Weights of a small mixture-of-experts language model, trained from scratch on English Wikipedia: 64 SwiGLU neurons an expert.
Below are experts of layer 6 (counted from 0) of a mixture-of-experts language model. Rows are named router (the router's row for the expert), gate (a neuron's input weights, with its number), up (a neuron's input weights, with its number), down (a neuron's output weights, with its number) and show model dimensions 0-127. Each number is 500 + 50 x the weight over its row's rms, rounded and kept within 0 to 999. Numbers have three digits each.
After each expert's rows: a language model's description of what the expert responds to. This comes from a sample of Wikipedia text that the model never trained on.

# expert 7
router:527526578546556534533527436478479583429456494478575528481481580552463589505535377525599467495520517583603479547550527553608520557437465486471529455509582474537482511483438451505515542509553494514500504548530566483527505465477519474642447468559611541518534566600474530486400602541439528530495492458465453509498561453554419460485413527458537560542517466462504452456432518536442462546534
gate1:453477560474605545480445510478488496469527537441458522451456505507512527507484522520580550551587547492556517540532510557539587554533513429597560525489518427524485519429542517456511589605512559468470478454559477496546412393539486487548429483588507542454503558615455455474441624501471538467591491415533491557466489489513539531441514606448490507525445390539558485455466530462500377530478
up1:467491423622620453483541527469436560557482441464529542496585551529531509518467560490420473476568568588496459506471492507556563353484562558442507533507476494553466493567579466481531536577402390519516494516503566457469425551440595527495455498536494463528595522532520513478432564464537505537487512501401474508511536586449659543513546511481523471461505513524490481461527512555552549495529
down1:421423357544399430492542508472530513456518449513563499499498517581538541524538483533460505460445489532449486528580498591515495465539494513459426415549580475478477470555468533454557492570433457550490573544504469558469467459558409440514411394486526604523511404500482574518562476585430522471486574510509512581469516476544476520467527517470471529394500548475362508443481441475520441543480
gate2:600495517549463483439491526503510527418508564452495515549518564564578560547530492515444511530497453547507504462553470598551458537483556396579480496562428586544508492524517398560516462540517475482498498546536560563524502568485516479643480514470569475559506600479418540462469662454496511413552484448540602434549574473503523444452432481539508499515487533597504435541449486490473482508572
up2:533446495535507489425496494555537526478546558488515534431572550470513567497468513546569460434504530480610504510490565483478380582466393437492501623513395500469446535422536442490556401411458592494582496460498477527550532516568544457417520543533414531461447595403453503495559509491503525419503535530489525521514487509577478579517564427548602521533490506526487464521437463560462507442535
down2:537507475490476488535564490519498455575482570567514515496480490471560559431474481499491525514511523473554484435535526432410463528561488595428471476504411464489448609469421407517468507621543422512466461453453556540517501502516545506491498465418370520454592529524492571378498533456411542423379511458482503487459477459515542544520518544383471548518522444526475463601554583430545519526486
gate3:428493435566514469498494517510512524524498482450477429540459547460512542508474419507549552529503401578554482514529521530428523560492510395537433543540603531600454403570476425476523523500523470469431501536477527520520530518430428491610500524546571578518558492561420396425491609516418566499441545524550419533474443435532512505473478528577439488493568489556501512501514414574395530454538
up3:491586563508517573590450454547450542470561483630575464494444514526525539527521490667561529501518524433455520511420438522422600530486507433537520479486442441502542616408473409557517529475484494497576586505510490592496501479440516547462469523457425519488533550452471513515554498551484516518480514520463496486431512561471519574472626493496571472483493516453553454477473396474548469436580
down3:547451451545431473422423520539460479513534611564580507481525504434518596470508530522443489479557524558456502535472528566533507499571506607596531478518533563453482411458395528487487511492487429460539519531488578526571414446502521467524398543557591431502596535517481468552510534524455516505517488432609552581517517495590385501503552520526413421542548507529506459461487506542421442459527
gate4:508473572520520517477522560472411486481528476564453460612503493495498461504496481578488387422609468391523458543502520484506560545493398534437517426501568489485420531454510451543509538449570502455527538513401557598506497513437439405457444581633567522517560511565493459618543498578506421580473540504532458464532515503503526491461441548475505490500509476473558496576439549509428490571505
up4:522541546464497497563517484443476468511526487596436547525605404539542500454499605599433528496489448429448521596436504459484546537512382569504597461492513476437472488485579496532489491410500483565500510486500526519488554540550502502533470485526413459490500478507473523543534497489548478491574442555443487511539521564516445601521550504391558538356463410499422585461474496508611433565528
down4:515493473469505470458594540476535459506548561508475475410471480570441514521569524428587519521516415456477483520564498418443476571565430527511448435536572439533508547411489501534551442492550443505494519410434429484468492509483541557525518426529504501531593554577556553422627510498475533505475501493514517548495530499500567573558421426398502469489505415516441601543505447447444597392465
Verb stems before suffixes. Verb stems and roots awaiting an ending, such as creat, continu, join, describe, duc, and the sing of singer or single.

# expert 18
router:517517616511543530529491360465488618428547446452559529531498555550409565473469432528584376496485466484561481528564520502533534550460485533541574484466624483518467558481430480466474510429533469507530490521542512420541554460478443506573477444557540478428470496553476530520360506494424473526488449512437442513503521415573467478475469505515522506507481470464575373473500490549501523594559
gate12:513546528573440473526598413484507525453478448542474496487514446439541509370380438451484523555553553525410543536494546560502488520526568548547537550436590503585475534532470540455522528513456490557505509531420642508531500482416533461508424483473486542517468505602547540522506501450588549498424487480495528557523498504514419559392428578519464492564533468442569591483457476533513433426465
up12:497540536491492518539517486490474533497436439549545540555435418453483481546406467421489415492499535364538423519487469539430506514520532603482437413465512466519524517491464506421524558503378475486443507534469577488577581462473397580496594471489428535522508417564446520561427606442539589463482524477500515554480464513468455408528450447477469460525474467440522501493470443517460606508579
down12:505404425488572508590479497495424570486461507506506488482518537436530501418549553489442467477496465458445422503457471523514480561496489545508396499479479464404480526517492471595507508548543528404425554462517459437543496457431522485555539476519553462523353650500423479493488506514520513574466543542463559472519574482535551611467510420437515596441413401533568546537532467492503470425518
gate13:398464506517578451558482504491438586554510440507575462538530450461489477542450474490575431521528420582577472567540538545569511541404511477530515461508563393582516483520436429505582482568447577563482486475470518461429425531480507533527534477522460509447516553524543535540470543454468457451576432531479544429492532444541463484590543493410586488604481433477444445481419476542415582539496
up13:512524438468457457548474500476484452575539531485488444495557469499454505438516494528480418533390543491499565597421478545610501467550485476575494431498400516453434492397528576541481556453497440564458513454506538504417432476451488571519483544441510547568481516510499529618542512499406589501562468483548577519553481425494526543548586512536519524411445537670501537523449542487497457512458
down13:549501505526508500514500488527485527496497527557470477482452468445501562447545585644488483531503634441539436531603500520429557454526520503473493480520535468492468486512606460480575379513609434533452510496480578516479459486482536522485481506476580471440562486428506521524469573480617457538399470476436438441534560424481478612484579523466510576500454439455454455535587534525464492613480
gate14:488521580508361623475521513470467514490591493536523526541501572559432493506506535464427454532541441539483451497545593495543467489431419562525519433482444504516517484470391450514528536454432522519473436556545522455503529497523508467503478493431551531505528521457545405492539474500492378521514635530578477573538431484475507441488600530492572420515532462536498562512461528460562650574519
up14:571469548507499467551504453484501534465448517533507469490509428494424465506574497468524605420506585467436532567525500545533573484419488559420653330494491510442425527436512572480440437468514542493540512433533468471481402488510421546526486552497540436468477476499496367485414529474539498540495444539474452535510497522472584449499429493520569444509638493565497526546501519439464512494475
down14:548508523515387454487510490481497434473471533514420540465523568413509419492482529567498514434564552482518567455565443497542542493580350476557545491391451514431469507512437470497490543480554518459540506427468460447593472550531482565497463536481535359427446479455514491508516564593415475552468562556455524547486411519548446569541512467524543515524518448449455616480520556508586495453544
gate15:460503641471504481567448530534439481483493463439548485511462550504407538510512498481631492471533515449545475479513523484450472500493450589516568565495531396597549408476429407466522450442507579548586418569392475508500583620496505546640424487493460525491493466517446503442476517478468455535523502540443475412481463470503496539511515485502508516499530582523528476410484451543454587486449
up15:485441437535492412520560452418504424433531495502467520496517377492441498496403640496542546415509418526456538578562427402564500531472494503493435437519482495514434516563466497543441579518587402514459495497529556532531501442468552489440403432556578480428440535477563501434494525520533530520500421508477479541549460548526526494437484435413521450561554455534598483460532537495565506479498
down15:503567473517447495483559477496562451458432444431527475540559698558420557481580499440453564500596489567444483484459564572560511575511461523466412485478496551511463533459526471527619523495506513550481492538459519510425421429503459504445483510498461487561397464478565570414469471510477524523507534528440544455522543562532511450485593508506535412403528550474447534536415513475559528437494
Mid-word fragments. Short consonant or vowel pieces in the middle of names and words, such as an in Hurricane, op in Snoop and ct in Victims.

# expert 19
router:369523577577454484540538487509595582465370509509532568489496611575419556466578460568505468465529581597462438494452593580488508485502424461547553441524522551552477502466511479481527541518520485618491528474518553525539552543452450492540448396545531567517584566488481545502484514465488536552446495565431465508524531438562478440425436521513537490568506496443524438450534507495427498509475
gate0:420548502558559429525517493512611539515449497471561538494527635540436467504563532475511483489560477558492494492530582541547493405467420460457538435556556555395513479489524482488503441504453495502572579509400478389542497499593454416503508513487528531481552598512399394548488586538482484532453464479531511434413564486517561477508492542459455524534494531494488598387528482466467502552432
up0:569481468520518608461474504441596499456488449505435440511554476553504485477546486601594519482483441461550498510416534495544461426503615440517469551400465544419452396423489518585495555607527467470435456558530511499461550488551482489535476475461532561566487538451482540550441502570463532467594477467530563603509513477508454502560529561564538378523573509538458466410468480581508480486488
down0:598544503537497548509520503580580539486565524512527505533457474443529476540491562455491546530603465524407550590465524546440468497503495515538492415536491407508489446447604480442460416578574571521454480424574464562502416504492480521522507515522577479549471450399502395537522562526465496522518500484564437482548543533479566561513478501539538581493412463585397376503547424536459440513511
gate1:469530595478419436470521528567368522505420499500492524519500525486432510465487445435478530404498573591418605605438523629517519520421547512460475454540514533439493498489484482506503436438504522585543485447550457495498488565566439487481539419546598511544538504609509511554499524422575508493501540555518431499495496496471471457468493491502520479521513517592571502572509471471349447568469
up1:498355459552557452590539502483425458400554483470533555567458455460561523447446581515502478507456578486553567437503536481391485499574393540423522514524510517558489412492437431473485486543547393490469561537579508487497410470451551474469463444475496489573484523530480461534567474474541535599498564528581541473487500535564526489569484551452570449473466505467558518481457558536613515461449
down1:505524500507552549509468563498583462559475540450469571561485493504484594491520400407525529514502459556558376494564371412531577549537468507563532493551474522516400544483499527601420468485492531478501480505532498566505524411468520427477429548530498399547513528477482440523493395537475511447492468534479453593514452424526515460416469504560515457452522530513488454399442502561446596440422
gate2:434552539539556565471464526552467564439456482462564529457480555558473530526476409565422542371585454490535582480513500548500469511562484571525496407503475473558462384488468472549556391583531558537531455454514572489539539514622438503534448530502480475436498527480543485429477418499396492517497528545470529511562555492480478476551464427503512492505605501490557492444485542487477494600369
up2:358485412477549427460523545501480538491464495429575485452442507517444575489580435549399539393547562400505596523454516525414470532513490455522459441492588615405581417510476502493525507508529483506579529495434472537565438544495545529480464501443541479513439494582544495471443426480381509557526514531506510450540587495436463439448534495496527510537472544523516492528439548512557430509483
down2:499576539489537465447522499449558489541585459536516459526449623438458444650471471532599471439420425521500515498433465515483520540481526547561503458469484444452553507448498456549486555466475446595497535612579483567490522503524546452514487476547579488554452524514589584473490522579487417480561449520509547462485559553459477557441518591528489534562567451541496475521583572546564582545559
gate3:442595510446500505483515422540496549533425485471577568493460519408545443532459549509453477510525595520528577495496566469518580550485504511447532481525566570516457448565493486507520584430505468493452446457463524487492515524447504475467487485570541507578476516612570540544434519550457534457428558509416406513456446565450464444487431485484560611486370524438524506409595524422505428406505
up3:454499596414509486462507501532520579506460450479511558478499454490458428488530460532486564461538530535423504523533566459427609473377588486498550477418472482483504510519510482499511459491427637517454461521460497512565429509445422445490589504556561492522561563619512540495504478496476547518413459502467483516373547575509488522509441439492618521502490566485446472422521601429476522403498
down3:466529478489491574405488530448501522498535592467471416498416394498512502467505504571540536515505464581507510485525474522562450533461442475398567504471508489491498559469382513423483438438527606585546560412456564381435453471538467475510464455535475512526480496534520429596581497557483469495506584574533537493468350569591529479483518508466477536436406533457485491546557523443519491533476
Noun heads and plurals. Plural -s and noun endings on heads before of, colon or pipe, like seasons, species, region, list, College, Team.

# expert 22
router:505463540531486516489582457543494624354469444496543569487569557543444558412528440525580470508575502519546478623564591478603493539486486506492540442484516507571441577496508497364558495492580431517496535497543533481535576539458520544556532486513526513509527495474460537457496591515451499527507469493429473436594580484486405459431439470480510535541522439440531481442489510533442459568567
gate4:537460503477392485441572493475510484533520461481490497518596596473516556399521492485532410573544466563523509501600611513536463476540421481524456501534399518559510526555505515478545453614459485501436571521542447526429481539530521571512573528492305547509525567476493449494543480484496582564541485556492574447488531504445511381449453489622509493538521463505534492481460533529527478554513
up4:523491513463503445494525570530494478507520404468472509460478494532537537465477436502483435581453470519513631533537540493550460539381494501631626403513493539486406507521406469457404480524451475508600465485567468568508544441499554501502562437519519435504570454393425423504507544481475471371523460538485597477491509589459554526497538481462473562475475462512567530579421491487483500515508
down4:565470559537452458447358488503412466573491466534585449494490490548462572363460552418523593534462438523459497495543532501537498497554504475415494523492373468497501561461462508536534588567480464535468522518451480449507517465467459494503456492491556412571423553448467521495406442564466570508566511387565473502476387495557462489514477473511565501513431458433439518539561482460517449522425
gate5:530481591493422419449523407563469582460571376387524555457506605454512601554512532509537444579540512403582506549517476522464515524470569532459559527463544468564440569591482541530548489535576448516435527514441492462510535529529545577553514506444523484538452589508559439436489496539515550473482492474496531480424468496447502412477472393436491475450453495513531465524502485489405482481411
up5:428492536525476466490467487474496554512459444440416446511487555497465516568399500542486379436536487547415464579547458463474477475444563481383468480492462408581571453547531554498506549386544417550587483449520508647595505469464519505551489502521471484461502561460518454521534471481432489474517471393532507548460411556462492512537603511459568509410426509503537535542434480553533462506497
down5:479487478530527490411486524483497542506487475546576521565533523568498450493476509487514499491514489575512456527508483532534478461534555485545509427495634407641516496407531487445433449498480464418517536486582577496521473456501506435607516600544505536622533426466465570439476557528515513507428416425456505593462370496487476502434552432565447520465476506520547599399471493520494478537565
gate6:367525518520498454556544526465496515591445579464383523459560504485470430501546480484500494551453541501471509629547508407470481464451491475453504469497414495526544491529532467504498389555593473608446468598576481511475526577399517511492529452475465494460479384502514511570487481468464587485577510505530448487514494448527449426519444494420491588505499420504464487552562485499546383569551
up6:462412438523560543577542528562579458448478417513518559471480502383476457437590499485583452547534481486466476521597423496508512471492477415402421500492516473520558524550457510424521538508534452572463411530535493468531551512578536537529552452516418477485511386440579479556497514510522505481546454529484431530508390409441429509524410409483552473549471600445560491525503523463498432495461
down6:506508408429538562452602494428543494577505417558477512453495452470493440472468451583442495493517461481553492536498569548473431421462519502432502559555534471522572525497609498480461445496469482572478542524564629492515472547483456503448520535424436450461502516477382448500504395543509471417510449504504517469526489425512460464468552456412491487550649418464456512611452488541482569493546
gate7:445524456526550516490563523516466492493542402468491575453534505550482443477517462472489437525476521561457541520546597500599442560486510484515526531551498460645522563495492561437482362462518445511443569476482467508418550570541432604573544591541527498481616519607557468531574518588513547586453502461404560462444417490508460520487508468484488496550505560484573473536465560495490562512517
up7:510476460504521507526489444539505520619565555413493447548492559522510589595521459483462472447406492453428554482453598440471492404506530487503520521470535367574451471465543538454581508504519493432499502514525481523472460420572520491528609501490520555416551512614535423416523562497542483507509520512444517543510492523490379392476445496500465442542518477439505494472453460619459496395499
down7:583518592427532463515549503473480449501465525423505546578558497559434423529444479561499479528508582456582487434522413536485573516539474540500482661562465603465557526485562559462451435490524511477563510427449548532542485547454503526494474504472571555564439494494556513454521563563487447521556428528424459505551572390556520549473457554538541437535476523567483479573479508442517617491533
Name-initial syllables. Capitalized two-letter syllables starting names or words, such as Bo in Boys and Boyarin, Ro, Ho, Lo, and lowercase bo in boat.

# expert 12
router:405445573529443433540571463568512516481437459472488602496449541541445549493510500624493456438525521605539441559501570553547521524517428450511597441540518559540446481419478421471500535457608477554486486503583482451486564496446469548577488469563433532442468553530507548479491544453518482462417544496452430522540597463460479456420442516565485536554498439497509394486532538536412506553522
gate11:569453492470555469467600467452382492480496480506485613532571541469518539449554541531563454462546540503420583459536528511456459502460378582492598464475512557459462522483417496515476515505633428474416450402463525440599526642484439498483530508535543472530548553566528550517477470493479527511505493432437542504480524452412514492496500473492514443456489483550537476560589490557479416536438
up11:489511512475493456479530520480483505605474502489507569587540493555511548548577429556597547506443540559476552465479436499444494434581394605481558476484624501422511437462524460438470519560590399432479463483518444452473572485472434388574485481527472491540525510596601473568434563502462508557528452483483530443481487553547490529499389507460545551495517556569581546483546460517535525477514
down11:450501399421511531554538530535552524560518533484509473518498546542489564500485510394444420440544503439613531511478513552386584563517560481526492545485555406505525495545507460573527494494504492433427653536466510518511505477417555421464401492565360513438485537480552553498543516487479533525560430419606438557487470435486584495472456464497518512473485466506609516500447458489508532510512
gate12:483459467565497426593492449511531403438391569417499520497527473678579538566471580505519461436553550542500511538476545530507453546464432506494520479488442498496555446532463524503553470531496520445472556538523422465561484520425469559556456500480501420564493524530539512529548557547494392539440524477424568511469554501518448476445599508403490502564559530551535505581529493540487545628540
up12:533508550402506605473545555471435541564546598517573495576547503401503478381531334473479460462489495575467524510560519485390480407565491580498496514533589507501509467422473537458405520507504498615539433475464492492507488467521518482458526480512512451466455511478460493467488465465511529527445528566494612552494488455498513508578500504558648463499430538474426535497547503558484562515482
down12:456487572496539466441416457484427548486480374490524456405519574461482506564511556460473488466546504507531533543471468555601466536547513475437489437538459499462556524488560477500534539500413437520554454521504542520543505492501591570423418483487447436423496456442485476596547544440515465504466470531471441559526539541454525478519612559528414432379593506534597575436519513540412504584484
gate13:461482472540443333452463488562512487562549448417547536509471478501505582504503488480540445513556560530454492565559494538491519508494542510537536473498422488442406423490510465484560482528482460459549511426540449470452465589483435532581496564467494482466464511430591565532537527562533491529503502433570483478539674469577571522360476522470481530580517495544553498462604539432511501445558
up13:410457503526465347375443465613561530538549476472573495536413501526464534477461438497469434552449518507509450515571473534459578503460507521510563567493470644490407472592453499463480424545489525454614489550489485407458516502439510487518471571462479415457493525588521542542506524506518442467459537486542432490492528396506522508441430541464553564565548529516530486482518495497548566472551
down13:487526521519508571396488520479447485475528527474549534520523434506574438530535517499532430465452482465537526463448471509448514545591467449458464529482497541501457412529533417462492546500416529509559520434522457450523478561546471575587504494469536472548465461422590590455415390436494505514581595619522501514594505517546485383481601483443519517509568390473567456460431398551515494498497
gate14:485457478517495391529470431525601442476474523535435469493464512491599552577510455426422468549429429514443469456504493566605446568500499495505520495532461516493425537447482606539538503598525468618548606498523506454516559517459496612547543567514583469428444473510529510521497468509494454483390478476485480559471569476441479526421533436556496510536576482425551412456461513505476559411502
up14:516500448536521564482425486475514514446475439492501570453474486474495395535449453525468532518393515368515540416519500493502511452528481443428474466507484574487502588477570580369462552581501402556541496526405405492482514475509398454524447498489559508374430510496365535528470486408569555547520573505532498442520574483478536435508525549511436533472528526447489478531522533450511531542439
down14:461501529449445481478471531481481495491543561456506494544344419517494502407496521478474513517441480498525538452464452591521574556511570491542428508528494526538469487607494675481477445461393541462485516525529451474490533428424577497535508515551427458497537475520487389507514522501492467408444449510460503562544510557502585545539496450537493391537502517611552598378477435493529503484493
Name endings, auxiliaries. Final pieces of foreign personal names in lists, such as Marinetti, Zanzotto and Sangpotirat, plus auxiliaries like would, could, been, was.

# expert 10
router:428439492491491440538526449548552553481446488497528576464439576557484523450517476545506461441582496567520397510490630572566532558500489480536568474588503547561489486446466431426553580472488472563473429522590475486538594425496512524533530451608476467451486526545434561472463567519530464491469517549442469457588504448518493481391449476601548592536508462505518399473468472542466529569549
gate4:551438521477481446536486513478578490516485460466404526439490473497515442447447459447498431438461477577466432526581537553474515474452449432486500535640565569469421547447421565393513583582570439456541523502457464537542565444512483460571585456512505482521549546530386512463539636489562494492493508536505444502514491499526490537535540427508615540504494533454435478463450497533469482433397
up4:554584554530483508477505446481445446470503551517547490543490484576390484577597538500530481443561525443501459570490441378517492431572471523441586519511534514430425434488574419413430551506449480523557591547482548554516575535460538603459427548450512545526468427539510434460465484477530461456477491498542418536512435439464543557504565543579511570489415510577470557474520520541530523504419
down4:364515587589554440464507422566626496518593430535517550472505529513550472444486424461417509456495528494558490445501536586428476557491431547506502530519456408524453519432601447474425428503540516569460483447554434483481623498510528521449483486437380581510487500509505485499466394519451496579495525557463488501500513484587454461439463539533484456471504562490590454469501487479505502546453
gate5:449490516526501488550436483482533493505403499476473497419487543551471561591570427537447523527522457505489516557383510484552515527525553588484581578580515547386555588572440492450557460533452499549573499593517476434472540510583482412542520521616441477471586552463456535562476501537530495529476570541463437581463460521500493585534586453433504490455507547505411426469502494537424539516547
up5:538553464578555495501477534523541468585552498478462432539614485507537428551512507566475477500479528542482506518506587526525502629600473516483600546520538505486490544483540445507479550513502585530444477488519528636487500410455418479544477563582452555524490480462489471522445517575452484536566432501471374511510476431413553512480602539566439483582599475481435428591529562498510468539514
down5:514448560421511504441496534491573553483547554536491583460500623419548541455472569527445499441407511476565536492466602543460515505502537487506520450504505496444474519483453445541502514477463611467448455480524532522465479521387515556466527512543518475607496482453512486525476534577387509476483508619470484485605503527403501518455666417468518498468489481531493477436544515584495531418394
gate6:500458545473475480517519504569576520501493444505458496449430592509621506406544494440581513495511463435509546520540612532559476541606505454518500410552496532560489494438425470535495508422462528439528501452592498477440490574517494479431575611580497424549477525554484489448557458569477546506535511500497483478484519554510532518299560514490457593562424540501492495505510571475545472539463
up6:397379478508479577540501436616551476524525501498495455454471538516588396557540534587453510493554492479475471569540470483559494377515509501501456471477531542512509472509434543477526434490495566461408434530578436447512544460486366408519520607528541501494442444513565466485439525504528558555465442520455550486573550456511498577425558422434463545481479470508426481524424505541519543552544
down6:516392562500550503455506482561592582572500588480571470467490634463486552539444528524464497510604526503455492497502465459427489493472572509508510574492400434492517516524464515581561562542503456518501532498518511593475408435518507460450497442499519557540441476413435462542483548435469430496505485473473443518546434514452403373565416480568502477549432561483506505596465545585493515554551
gate7:400524585539509543595424564543549555556538472511547580512499365537516465598546484544571419529482496481478524570476544524534468510468517481534578480472439527530571531441490511411472460564399573561502462557468387543497483447595439518456442551446564507505446519570532449451573500475515528533503547538454384509479521496454490468426495503520539454598508479529567407501501579485450504502515
up7:568496506491469495522484468459411466533523519540500453474519590496488510501467481467484460517422463481531560555483487452475471583411515571467493491581478445451463560515559520651498569515423512427570499458519638476549539566424540509558563508518553468540460508506495559452525499475586388618528495535444481502504483539518544554518450557473480564363554499490535559505439405531573472447407
down7:589462547511540517536475480532574490558506438528525428553450523503470428532600557464589444496464475452671451499584474480447532482534524513500453397521554457525495560501483561517415594434516478495530510565505509583494414538401436474597586559499527442466543501454527458491529514471459550467569500429534510505557517465490526516490498545461436569483581439417499583537538463470552584439500
Dates and months. Month names and year digits in dates, such as 4 January 1825, late March 2023 and September 15, 1973.

# expert 16
router:508498628541518519563486429477523640426471477468599561549518555539460497483527465565503415541564493530493412526523529486531525489480445498520559471500536538541457533503459504453545507490626454541505475458560498552559585434463483540584484414536531500512541512527471520502376507527404440569480493575444395458510552451555440446412415491452465463544474449504514394465485495507453435490568
gate3:454426527515463486512545464423618518473437497431430514476455451429457568572618452426519436510580429493481552557551425487411476492566546515551462528468572578438426487529484531581441550475578541626552479504458462431455549509482514533503508503566501465488520523428492428474525403524447468489501476507506480524389513426461494487485484431503523539410459553380511487481488534532451461503432
up3:514427556516469513543524495454529398471511530483499546525579488445492525526581468492494525492581540487607494507552493512546568443468516487513448608580444541426485533484462578480552530475590475625626513523458483407480513472494474492534497538598533509448480528492531503460496446552506380392537474455455504497401451429527475485464465510447504535457351516444510468438500623505486441487446
down3:477554500480540542422416480469522595573508467434489467515533434520474491526567467563485598488554433521485475455489498504590359504499511479501442454453507490530550460572492544523448456513576518470421544448418505530466445445516566539445434527557548522491650579355413539460534518570483496443568489499462455472446514461504498498509524419518551481418587506509476458550506466516554383500491
gate4:492482511454527465387487454571507567454528458430554527422557513423499557494604542537410419486588602462471525531556484560498510505542506526507523461538466481496435546461553601415483500468565539428533519551518550426530514501495534496505499505503618476564535475469421505411499509494528430544489397639551503497551553483452387515414481478424519545585538562441515505505551495485450510449473
up4:608466579527457440601494463514465482491526543531510591457584479452431518515514437544583511458434530517511540537542461499445518527406543421402474531534436460459496461562536493436550513520414509564569585391462556524531473495558570577399495491644488522500481486460460540524454503492577540492494539516471485494523524533494502494477494628549464440453419388461434472558540485531511515479447
down4:514486439501435530535477504563399512533488457422465472406412545448465484545450536427520526525523486381459574480492565513498430492446497492461461520491527471493492487423453503488477457470529503493473403520658544457489502444443599503433556475466425474581527459528438538444443384513540543535434533520537545498548588499568497504524424445488432532454483421535393436531582447541532565493462
gate5:534514588579460487551548564444473501612477435477474409541510553493475422404441500539557472597520481534470518486499504438493473466588487501486423438460523519573429581449378525454461606540530529516551422577374522445519491528484513533454498534445476491441544469466524603509517541484524546529526509556579463498614515486521390449497486458463511458520467524563519415475572549556456494483514
up5:513502471357603498533503427456497427531531470495585488498427436551549544580518471480397545514571514492518591401509572575567419585484513414473522481532482509494631483470543494564480554466496480502451581496525536511536501567520452521521450532510519530579465497561545488577557404590572513458509521445436542500564495585471512518526523538590464503585575435443521495510508441544498472516499
down5:444489495504522557643528522501492487521463443552484568522513412509546543456407429439514467539504563596469496572550479618453486600481451503469537507507458525514431556449577510620426541495504414498434567589482503403537445532556534440504513446438543565532518501440543595495529478496471487490514501498442520487552474631578575452523508467523551491474456520475493571392533529523457486494554
gate6:584505517519520475472539492590426533474522530463523533590587513479472459427493499621485505372481565566395434437432520513507478514525480524529544535541533562535475584495462565438546499482499408498438521455535431562437494485471498561531513497536498479586561540443374575463459501418367471439474502585504543562509392512557484408553542458514546552536441481474483462484490450501494485465506
up6:604509603466467500539540446442568562543551493515564604580451551473417542502577482542486577520552498507501513499495508427571492530474455543494435573413523608643553561414470499542557447560475527423532388538512510478410483549484539482564445407477508474528483492525397526475551481572438486499521508568516565528481468492628513499498527525512514529496480462553540446479492531533506522427471
down6:515476568447526533483577531462424519545487529494465569471491511465562588603477506557374473406440523437470483490519556513481507551462456529547526439492457465520449483527537343555501484510555462575381466504522369545428447490441448479477556476499465496554551539539554540520535483544489483513584544469446548586462481490406518502576503417512605570509516480489506467530526436435534412550472
Uppercase acronym letters. Capital letters inside abbreviations and acronyms, especially sports league and team codes in tables, such as ECHL, MLB and ESA.

# expert 2
router:444459597582468504452510507505480549537506434528519571467442546532455554468532371534560476484552512558536436535552535446579453501473493470494570435508541501605420554427578488470540512467542427593464494531550544435505543431410497534483541450563507558441504545522426576456431488455448553501426546505407473498483588460543524465441429586486510555470462498487479441417536531525450494563598
gate4:469424548528510532482486530488427499488508582534502486602409424467509486409537535424473561460533515512400502540514520420590466507542463550556535469482494517483458502455541416496487463575501513555504498514560600459481516400435439530474561463530561509478494563472467501573528478420415496399390546440453481586472562479517481561493529502542516528467408471542440480488535500527535588675508
up4:523456484524512478571477480544518472512519509529455412566502551433611543451484445483475461529488489484455455480513423459421566515501532461538484537439456454604466429505550389553490612498505553509438420473494488534413537394541482580440545476436460532546522526561495601512506449543458513484486469529439426560509503388541529420594561439537522536461477579534515386415454540540567516513523
down4:529464527571506462545555533459548593453487469473503601478527469594540544581490427493530566508494497507456491509469444584452454486426545364579529503558511446471578495504479554502497572449514602529521473547471579500501504543415540461455603476499547490586454563453468403540465494494560498449536378497483471460485541521491474499564569567423510519560494560532439453600492503527493492512364
gate5:470444489438520439467461462534545529528558546472491474451340471522469502560614442480514460470571453518412457396589541537554461538515448519506539498525491547496503538457492439475674417467447401478452501507480490462524544462535491519431455497467536554478502510508501511480436555538463518435421514509472459572475484499396557519485464581565397594505422592489481558539471581507518499509516
up5:500481417456500421490600478563453513560492490361489453431441573513431451526545430516456550564540540399436535472416522525504513487506472503454532455485516515513410473550458541528490561584589540502463546541444472494573468517565519455475448521626494582489520558498559570549572460449464547519469493541565541497638510464516585519525531499486484506495588549528566460409486546530418474453525
down5:488514515494479472442457561471560422447482371436394536472501529487470518470493534513564480476589469494476565532540531564559460634525463497525595534534542383540462461510615452334416445419471480523420449505458498525515524502519542447447519479504510540466469496495555586379565529499424455481549438527473486472552421509472488550534470520501520534490480558520488487506520411484500581452532
gate6:433570513432469479434536611523509418541479494489488374464494522484425563384508449610565481550564484494471531576558486449559510449526484451515452541460478441573452543414541539516596546435390461505451577504459519513509500479472527413518527464519574526604466553513501453499448429559421532472464467508443490411467458568485512482555471485487465586541451508524504402440481469493488446467443
up6:602473496508486543527541522569566552429569553504585539563542472555463539526511529487528564474489557510530548566443523516424427502494608496467602484494546437404542435481438431487501565444630553561547499483416578504507448577530550559516419424447493415488475495413508491495576508474527448455591441487506521516482567473477425553502595504563429436528474539499548513540486571547525466481506
down6:487444576570439467566415553521482536410414495447489473609551623527513424506486505512483466579556409465530435535462544503583483437474545507496499550534501514557451508495443504529568548598541464526550462492511535528487522495470465521599500541492495406485470521462489500590416392501583518513517461537456539482468543541597463476541599496509554569562472395521500522584447432427439529476471
gate7:581494536465574523551495477426508512510589471597446536409429489525479519505525517410503455502512487530494472642418464584532532486517530473535556394454475559589500551454495435457472366524454469479472553499585570571474549490501521478457496591555526479530492503515449445486521511491495540460537628487508435531504475522558456531591520617603443518474423561456520522519559536468546443527496
up7:471485575475567491531548505508479406565602542567446520434560411531498458529540558365413464520516470497562438547486496599464521513457491441512558377480557500451540485477500531420548527447526496484482550440573534512435501420468504441490587521504493498494573469515516508410491430442413469536456465450492445490449461445452519488507463529548484492437448585440463428447606551462541409443536
down7:521548461436559399531643421446572594514509599526395487555480492400520449477451503493526471576465542465469513532470520560553455451532512481510591544567473387538457574525524479505445515494537593450523508490516461520575481474462366429592566473435571568471477466439506448406500485541526519539514505588494550465548531463444406506495534520511550492532504583485472500468444504511507521488491
Opening punctuation, table cells. Opening parentheses, quotes, brackets and hyphens, especially in tables and lists, such as (C), (final) and "without; also LaTeX symbols and | cells.